Experts of a small language model.
Size: 12 layers, width 128, vocabulary 1031.
Training: 509M tokens, 7767 steps.
Below are experts of layer 6 (counted from 0) of a mixture-of-experts language model. Rows are named router (the router's row for the expert), gate (a neuron's input weights, with its number), up (a neuron's input weights, with its number) and show model dimensions 0-127. Each number is 128 + 24 x the weight over its row's rms, rounded and kept within 0 to 255. Numbers have three digits each.
After each expert's rows: "gets" lists some tokens that make up at least twice as much of what it gets as of all text. This comes from a sample of Wikipedia text that the model never trained on. Tokens count by the router's weight.

# expert 73
router:122114138133125142100148153140139117079141166071143121111129154127105139158109079139161133107118065120172121101123131138149111111149142114090097105125132121105156144128111098120108122110118117100120087153099137135123094134097123158115148096161143143172115073130135131116132107138162116183142120141108138110130091072144136092103122101138117120179144116129123168112099105150124090106081
gate0:088174115115193128126161091118124114147178126144138111123112125129114170144110098096098098113184113153139111148122107164129140096148115158108102100143138113130154105138110092151132146142116150148120133131111107155136122112123137187165143128131081062157123133113098116141121135153177131125114132101131169098094123144127123107085139145139090117142117125132112162132097127146152149091169
up0:087126108133135119119096137160150098123151167124121135113130162144135140173112149086121110145168127141131088149163138147064135158109112125126138093150140107112176135135114134138131128116137139139180100082153112111112149134114101112147161116108126075107132121106115144119159159103175144097096134129128155119098138140119131085132127114159129176095089136175167185139103117110117121093140
gate1:083116175095134142125122115116144136148160094134127137106104138184064120106101122125120116153121150156111167120106119072174120137131115109104130149123128158127142167132096105130131139143137112141111104126136125143123109150128113120108136161175147069155150121122101118129078127141165171168149133112148134133152138169102132141126165131134140054139157104127137089137188117128130111119121
up1:143116138114159143137133142141165128128156126134168140118110158162101165126105140128105120186165128128093155141164098046151129117120117122101107123152133159141143172141118110122104138163129095113130072120104135147130118126129124119113127128142162060145174133116089095129087095113148122153108128110177173145158108137157125140143144100179158106121119134148146122123154116099140119142137
gets: "er ", "er", "ed ", "th ", "ollow", "ist "

# expert 74
router:106148114132141146106142137167138117113169112112111135127148156136099145126081086163139151099148094112140144141134114093118132121139139122118099124155121128074116167131126090092132126124102119106128127124107123156123112076134126163125114111174143113201159075164133140159107084132152104175123112114092139128138091095151125142142155116104159113131144101096121138091116103154120092115077
gate0:099146106099195115143112193108100099112130137119174123137139157110126149094107149194146148094121130141137177136127126153152135111129113120144085128142095133151126097113133145143160125116106124086121101110133123140112112140155121126132085099140185111136148098130150147080134128124106119131130128162061140133094111178154123132128124142104109100141132127134133106135116109154185085131135
up0:176160125147104128096127122139169133124125113144108111110098061133156124151166111106084154138104147146083107095121091139115147181145141123140132103143125125115157124112100112128147126122137100147150128139141096110118130138102137158135164136131108120127132128139070131138164146134125150139113136116124109148180132116129161132152141119164194185115140104106167170160184124102100137127093
gate1:136165186116123123116177113135137127158145104131152132141160104129116118112131121148113137121123122080107162131117132109118088151149106168175136146161162089117115160171120128131163110128132140103116127129119082120110129103126122163112163157134173131144105114082109144146193118157148104107127122149115127123124108077114103061134120057159126121117140116157126126128134102158129120163117
up1:134112146102130143141161113124098146162090110130152118149175104125159138152129147107127136128101102079171126162120141102117112148128132155141135112177162090117125104183101127082135101106131141095124085154132085124103126119142135160160109129113171126153146121126119139155133078104141098121117115119109122119140101063114117082124075094131124124120175178152103121139097155127132135131116
gets: "a", "an", "e", "i", ")", "ia"

# expert 29
router:145148123145163146107187159173116105116121162078132133113160158130112171143091062139130139085133122093153134134124120119150113106142148143104136142155136097113141150131140095092113097143092096139143109160115107163129104082121092171147140105136123107154120075125124142121146097152139126163168128086115129119135093099143127106116141105125119106141150128097094161108137115156106092106139
gate3:171118150090135124150151141116154086158117128131102155096137085075135155131128130128125091142146104123186121106101128139117136134153160104108109137126096087128135151105132111121120126151123117152114114131136111160168097114119154163170107134151129174119129124148179142128120037130161101109129090136150093125166118079178110129109118093111147107142121151102134136144117106140118130114113
up3:165100153158131108136136148123142149095117136122128162124150072111126160149105099090146137115095158092186156130145131114096080159118140113098138084127097054130130138136107112132135121151132125148147081147122130151137125126120088158196151134129117150115135130137143159127146137124138122150189147139172127126115116134115111085103105137136102093165109104158101130102114100141123159130117
gate4:101168133156121100081155103108105128090147129091134087150087113108142102122126097148148159116136108148138126174181128171116139154100147156085085131110092077114101135131106122157102150169093126082128153124116134115125116125103155117127109133127139140124118130126183180128129153093110130094114083134154125095158135099172155137115142121132100134111130120114119114119125170108161120117123
up4:119117141152134125126127119146141121129146104147091052151090098156137104111113117137149136132112152151126106130160115131121103106129117135125112174112106074121136150161145125147139131173135130129180115117052121188109104115098127118124165157109092113111120131111134129091132123133115124178109120115117146117162100111100115150135151139116082115125055106114143119103152144090126084135108
gets: "ation ", "y ", "e ", "age ", "ity ", "al "

# expert 78
router:119122142149117143093156148164152092103155156112126132110160123147109163149077081128165133118118096105131111108144120119156121125138150154101106115134138126049143151153163091129123109123101116110121103133116115164112104099124119154107115128146150108159160065143139156153110106159158134152128086108116135114144082084127138115118133133082133095135154113109100152104144075126144105118093
gate0:097137161135134125114105132133148120098140147130169109103108159158132097111117105161133170092118136111117138137168140123135117178184127196150136143108153139141112104144171100139081119107158121089111065130098122150101080089128102147073103151124121150127148125134121105141124123177161137149118110157065108142142121138132108120140116141139140119137118124129105164102108095122138112137144
up0:134146099152101139093132124101150126110158169148194136071148138137140105087136125167143128098158126126144125163125159136144128119174154159126119135095098075148108137108156120138096156090111150111110135125122098180133131141172125112127102143161089109126140118137093114133135136133140120137152151123081096124110123133150152131045129113121115126162093117150109095093133101105115133112120
gate1:089107159160134106109097126137092125111132123120126149146134109143146163143102109129090100091141165138121148128163136151165131145110118164114117096172151165142097106143146145140135144108110101117127110127138084134151169119139138117164127124152161146129043113113114105131135150111151140143150106072073128151136132104129109122139184184088127123113127172133093140123111145157147105135124
up1:166167139143138181095153145154147136161158110125135112154103138110102138163162106104095115126121111116101095095125139133174142150156153124133129132132166124110128160150116138103157170083138166145132133172119154094165155121102137144091159142152138157131148147105167131110125096132132104131105140157098167084137123139095137120143096135149124147188114128114154089096153116137107087106117
gets: "o", "en", "re", "e", "an", "co"

# expert 55
router:146126139136136133092159154151145090096151163075116152088134131131109140153082078097121139136142104105116087132129129126162116122158182138132145115164141113076140151131140071095117141137119104116158124147084116169127137116094109151110133119140148146167126087153147159146139118186133120146147122098120141121122107107134151097121161110066121107147156109096107131107150108135111121100122
gate3:146107109100103155093182135113102108103139126104125154110105159124138130115110106137123132120165137155157113140117145124151113126136192114130154144086142150122105152165149106109100155116085143137157130158171086121149114190121183139154059109139116115121136120113132139107149138178127133130169129136116151172135120096136161087152110127103125140150142119103085148122139081150125126138123
up3:129133149137108099158164095127133116113137146108092108110175150111135101126148114066140115119113111175149127141124082136157098154101142117075096117086112142122119104165170097138118150153137090147150100097153122105123148134150076143142121119155174117139098120134089177126127147166149118141171125099109126104152166123152157147108132120125098135130118136143081120149122127140109086129162
gate4:099112137105040125100148137145152130097136135121163118144141112168108085151096094168133152145096128164107146071110128150136106157144083157112163131143119133132145151170142157164164124118152108173165144127145164125102112132108119130122133155147144099121119122091145133115101110121115121133127117096148151107167133137068109125097151129134143136129131142151123175082115121150112137107107
up4:103082103100068123116102145080150136117133114112152108124133084132126128111103078133106130163125152139090134134117156171125095164144083130099157134125123120132119100157130121161169130118134124161180145082153119102108115157125119128109124140139121124136078117080131158125097106121152135137158074111113164143125115153078112103135143137116103141107161129180147123098137108147115153106112
gets: "qu", "ri", "sp", "It ", "tion ", "t "

# expert 57
router:132152145147114154129188123144135133121174138082118140116141136136069153157109066123163147094121103098130113124140112119130118125174155126093097121152143142091154167108144105097119124127102125132142123133099111140097122128148112173138125109157162122153139079151136135157119100189160125158153130105110164107133109088159137115130156119099120142137149113107102143096120078150093132094118
gate2:117117134138174156132102158165117126114121155163092134100100097138120156174151110117128112172105095150200180139149122146104132066146116121159140137162156126109114157108142156158121145137112149127082095145138207114112122133117120111143131126098127160138170109123129102125105131141129143116139114147109176107112096129132116147129170116161166134123096153106121103119126130119121140139156
up2:135095165157160125115111147127116118122131146160156123084122133112108133170155149156121091114172112151128184167137156130105134130164115144153145144164190113128139181118109140137106133135096108083136136136078153113124146117119113093144127134132118134130123120125095084053119121122130144135127115112095185138132079121125112123134152136143115108111111141129172120111153163124142131191136
gate3:115160164132118117108107138118140108126144094129154104122162144105115138062117091122132160138135123165132150111127151137155116138143108095091147109128122117131105127155179139130093135126099137136144127192157165131101122142106105119191114129139107107153125120133120156090105112160178110168144143079086105094126148144163119113124136104105100136179138120108104122094119170112116134091094
up3:122171132124144113118145141132148122121130132141137093131117131100140146096107091109152157155166138162123180128130147184130107147125103096070135106121116116156133155140162161164097118152137141133146079167106120133117138116102086143136114119127111154128120121098128121102104120140144143139086143127114111098137121101161071081110106134151077155125093116129100150065139106085142149119171
gets: "| ", "in ", "H", "at ", "h", "from "

# expert 61
router:120149138168130176108148173178123118105147132086126136115150145152076136146076062113170157119108087105127146122127130114148140132152177179131104115148135143078150161140113110103143135145106117126121132107104139130123136103121131142113125093173160113178134081139107138165143100169155118143137113113125144123154113092145129116115150105102136104156160126117129140116129097169120109117117
gate0:112158152148125128111155132150144120120136146111140179095134152149098122156155131065131128131094113100089158087138113117136118092158174138130122144105124113106146144118186127122134121163136135138135093169096119136062115131130139143159109130145144167189088099158125146107136120152165115113110167128116128147130086108122113141101119135163166120146161137124116110105122085166139104100150
up0:115146128138133145108140110181116065134149149109153142118160134134116139127111108132141125119136112097148106163093128155147134058162132098103142130152130148102145166104103084117116115086131109130125120163147127162100118088078126165096175102142145118174144073155119144149126130161135151144156124103090136125146102123144132116163165128099120133146110092087123142101121104134104160108106
gate1:122177076161152123126102138130150108112128109122164102133173110112139156164122138128160142151103119142124167106148107159146148126139151124148109121109111118110137131129102136133171126148104100140104133133100149126092092125095143148129126103125095100139133113182086144156131165139189134107134135115127090131135110089158113158150152135060140103163156118136155202123110164135118105130128
up1:162110105158090111131143091138101141110129124102169131131167132177138145141118149099071125102115148066102158154116075096066158127093177142134099127120116085133125158139133148093120111112099161086109118153112130149116110133158120121116093147124153125128098129124147125160143169108118147150125143055149128117116120103101106122130147114118116148109140146142091115114113118152137126122149
gets: "a", "of ", "o", "s", "S", "| "

# expert 54
router:104109144127146169093147157151138106141143138089117124115126126179060164135087081109133146109096101095145130106113098125168177111159146150122134121157155114114159167115127118116118098126121097108131127153108143124123117122126106157102102120178144117179140085144131140135126107164162144154142125110123153110144093121160119129127169137098138109151177128114132145128136105170125124079090
gate3:101148153125096146113127123160176129107114139131145078138124179118148173140094116084134195106093106110146170150129092077107139102111107158093112137110110171124113111126123134101093114170117123125157090145161118141130085136126171126114110129115116160136123123121149154159126113144160107108139116109084137121142142103178125117167133133167114153121097135125113123123118116141097153087143
up3:124133177120139158140145132127172121108095162130156076144120166143102179146095126091110171090102117117150176133130077087126141096136092143132122125132127146128099134135158111106121118142113106152146057118143073129154091115139159132153105148126126160137125124110138121161124134127122117125140114106097116129164133143186119127167126159143107158136073117104114138131130096146110143104103
gate4:150154137132107157111145152161121144134107146085148108090098132174106173118089101166124124120108128109146119150106100141107123074158116148071130115123120169119107155112087115123097120145117112142098100126148135129155131134134146099120125137138120149148162121117164139155107116097092122136132094100099155085127137126160114140145117094129098106085081152097142080108101128129128163066112
up4:157150111101081159140138076131153138123100102129108096126090137190111172117103109150118116118124107120123130100102126125084123115180105199135158096080093144126103159167144139146102130119123099149106104118121142138159146127147139115132112157127128134136163116134137150155116100117083139164114151131092146100098124136156156151146113134147093134127094151119148120142097106145138159079142
gets: ": ", "- ", "| ", "; ", "– ", "("

# expert 66
router:137155132141137150098144141147139107086128169106143123104160144150103132146088047117177125124120095082112119116128108127144138087156157168115149119164164106108147137108134092109113121127110109108142124155102117170110102089127124127106131095131145118158137092137151146164115106150148119148129101130124146119126091086139143119122114126100143107139180113084118167092120101183111123100101
gate1:131151134121139150127095108115115139136126164124132142129139144110112115132130137124155115108144084132097101085174066108150131091096144132141118149149132089124133121138112119114133103085152160144175170114157130164115163149152138101132131136120138183151109128159136160122173123122136093081172093141117174150116105132146146129118121066103140119146139074160117137119103114153159090128093
up1:104094122139170092140123132151149114095102135151115146117151142141145143150116136078123120086117162060092160152145131076091136082152119138130120125083125123104131145121129153143158128138129139165137159135139129123123118111114077129160132129151080118101181121113076137117138141127105167103120133133091103107132144107135160139132107159158101107133165137078107139149170089139116133123159
gate2:093096097149120114127145143170129123123122076116067143085121128097150125138131116147127157155112138130113091147116129045118123159133130133156149153111150093128142131092109132104196154113114118105154147110132158134124103147103169155133127133116133098151122117117081151146124156170128092127154140105070145143117122163150143127118132111096156130139155106119118105120118173155140128091154
up2:138128154107160171107138110139130111136179148089126177104137120169095175163121126130132153118114096146144125128113085154145137153144120075154087123158127159107133140142134139094138097153108087121161103142111078143122115141103144127150128097173132128167181092146139117141137075164121139127124098104140096134168090120121160120145168144147133132143098135136137151104128095119114112113111
gets: "e ", "o ", "y ", "t ", "er ", "en "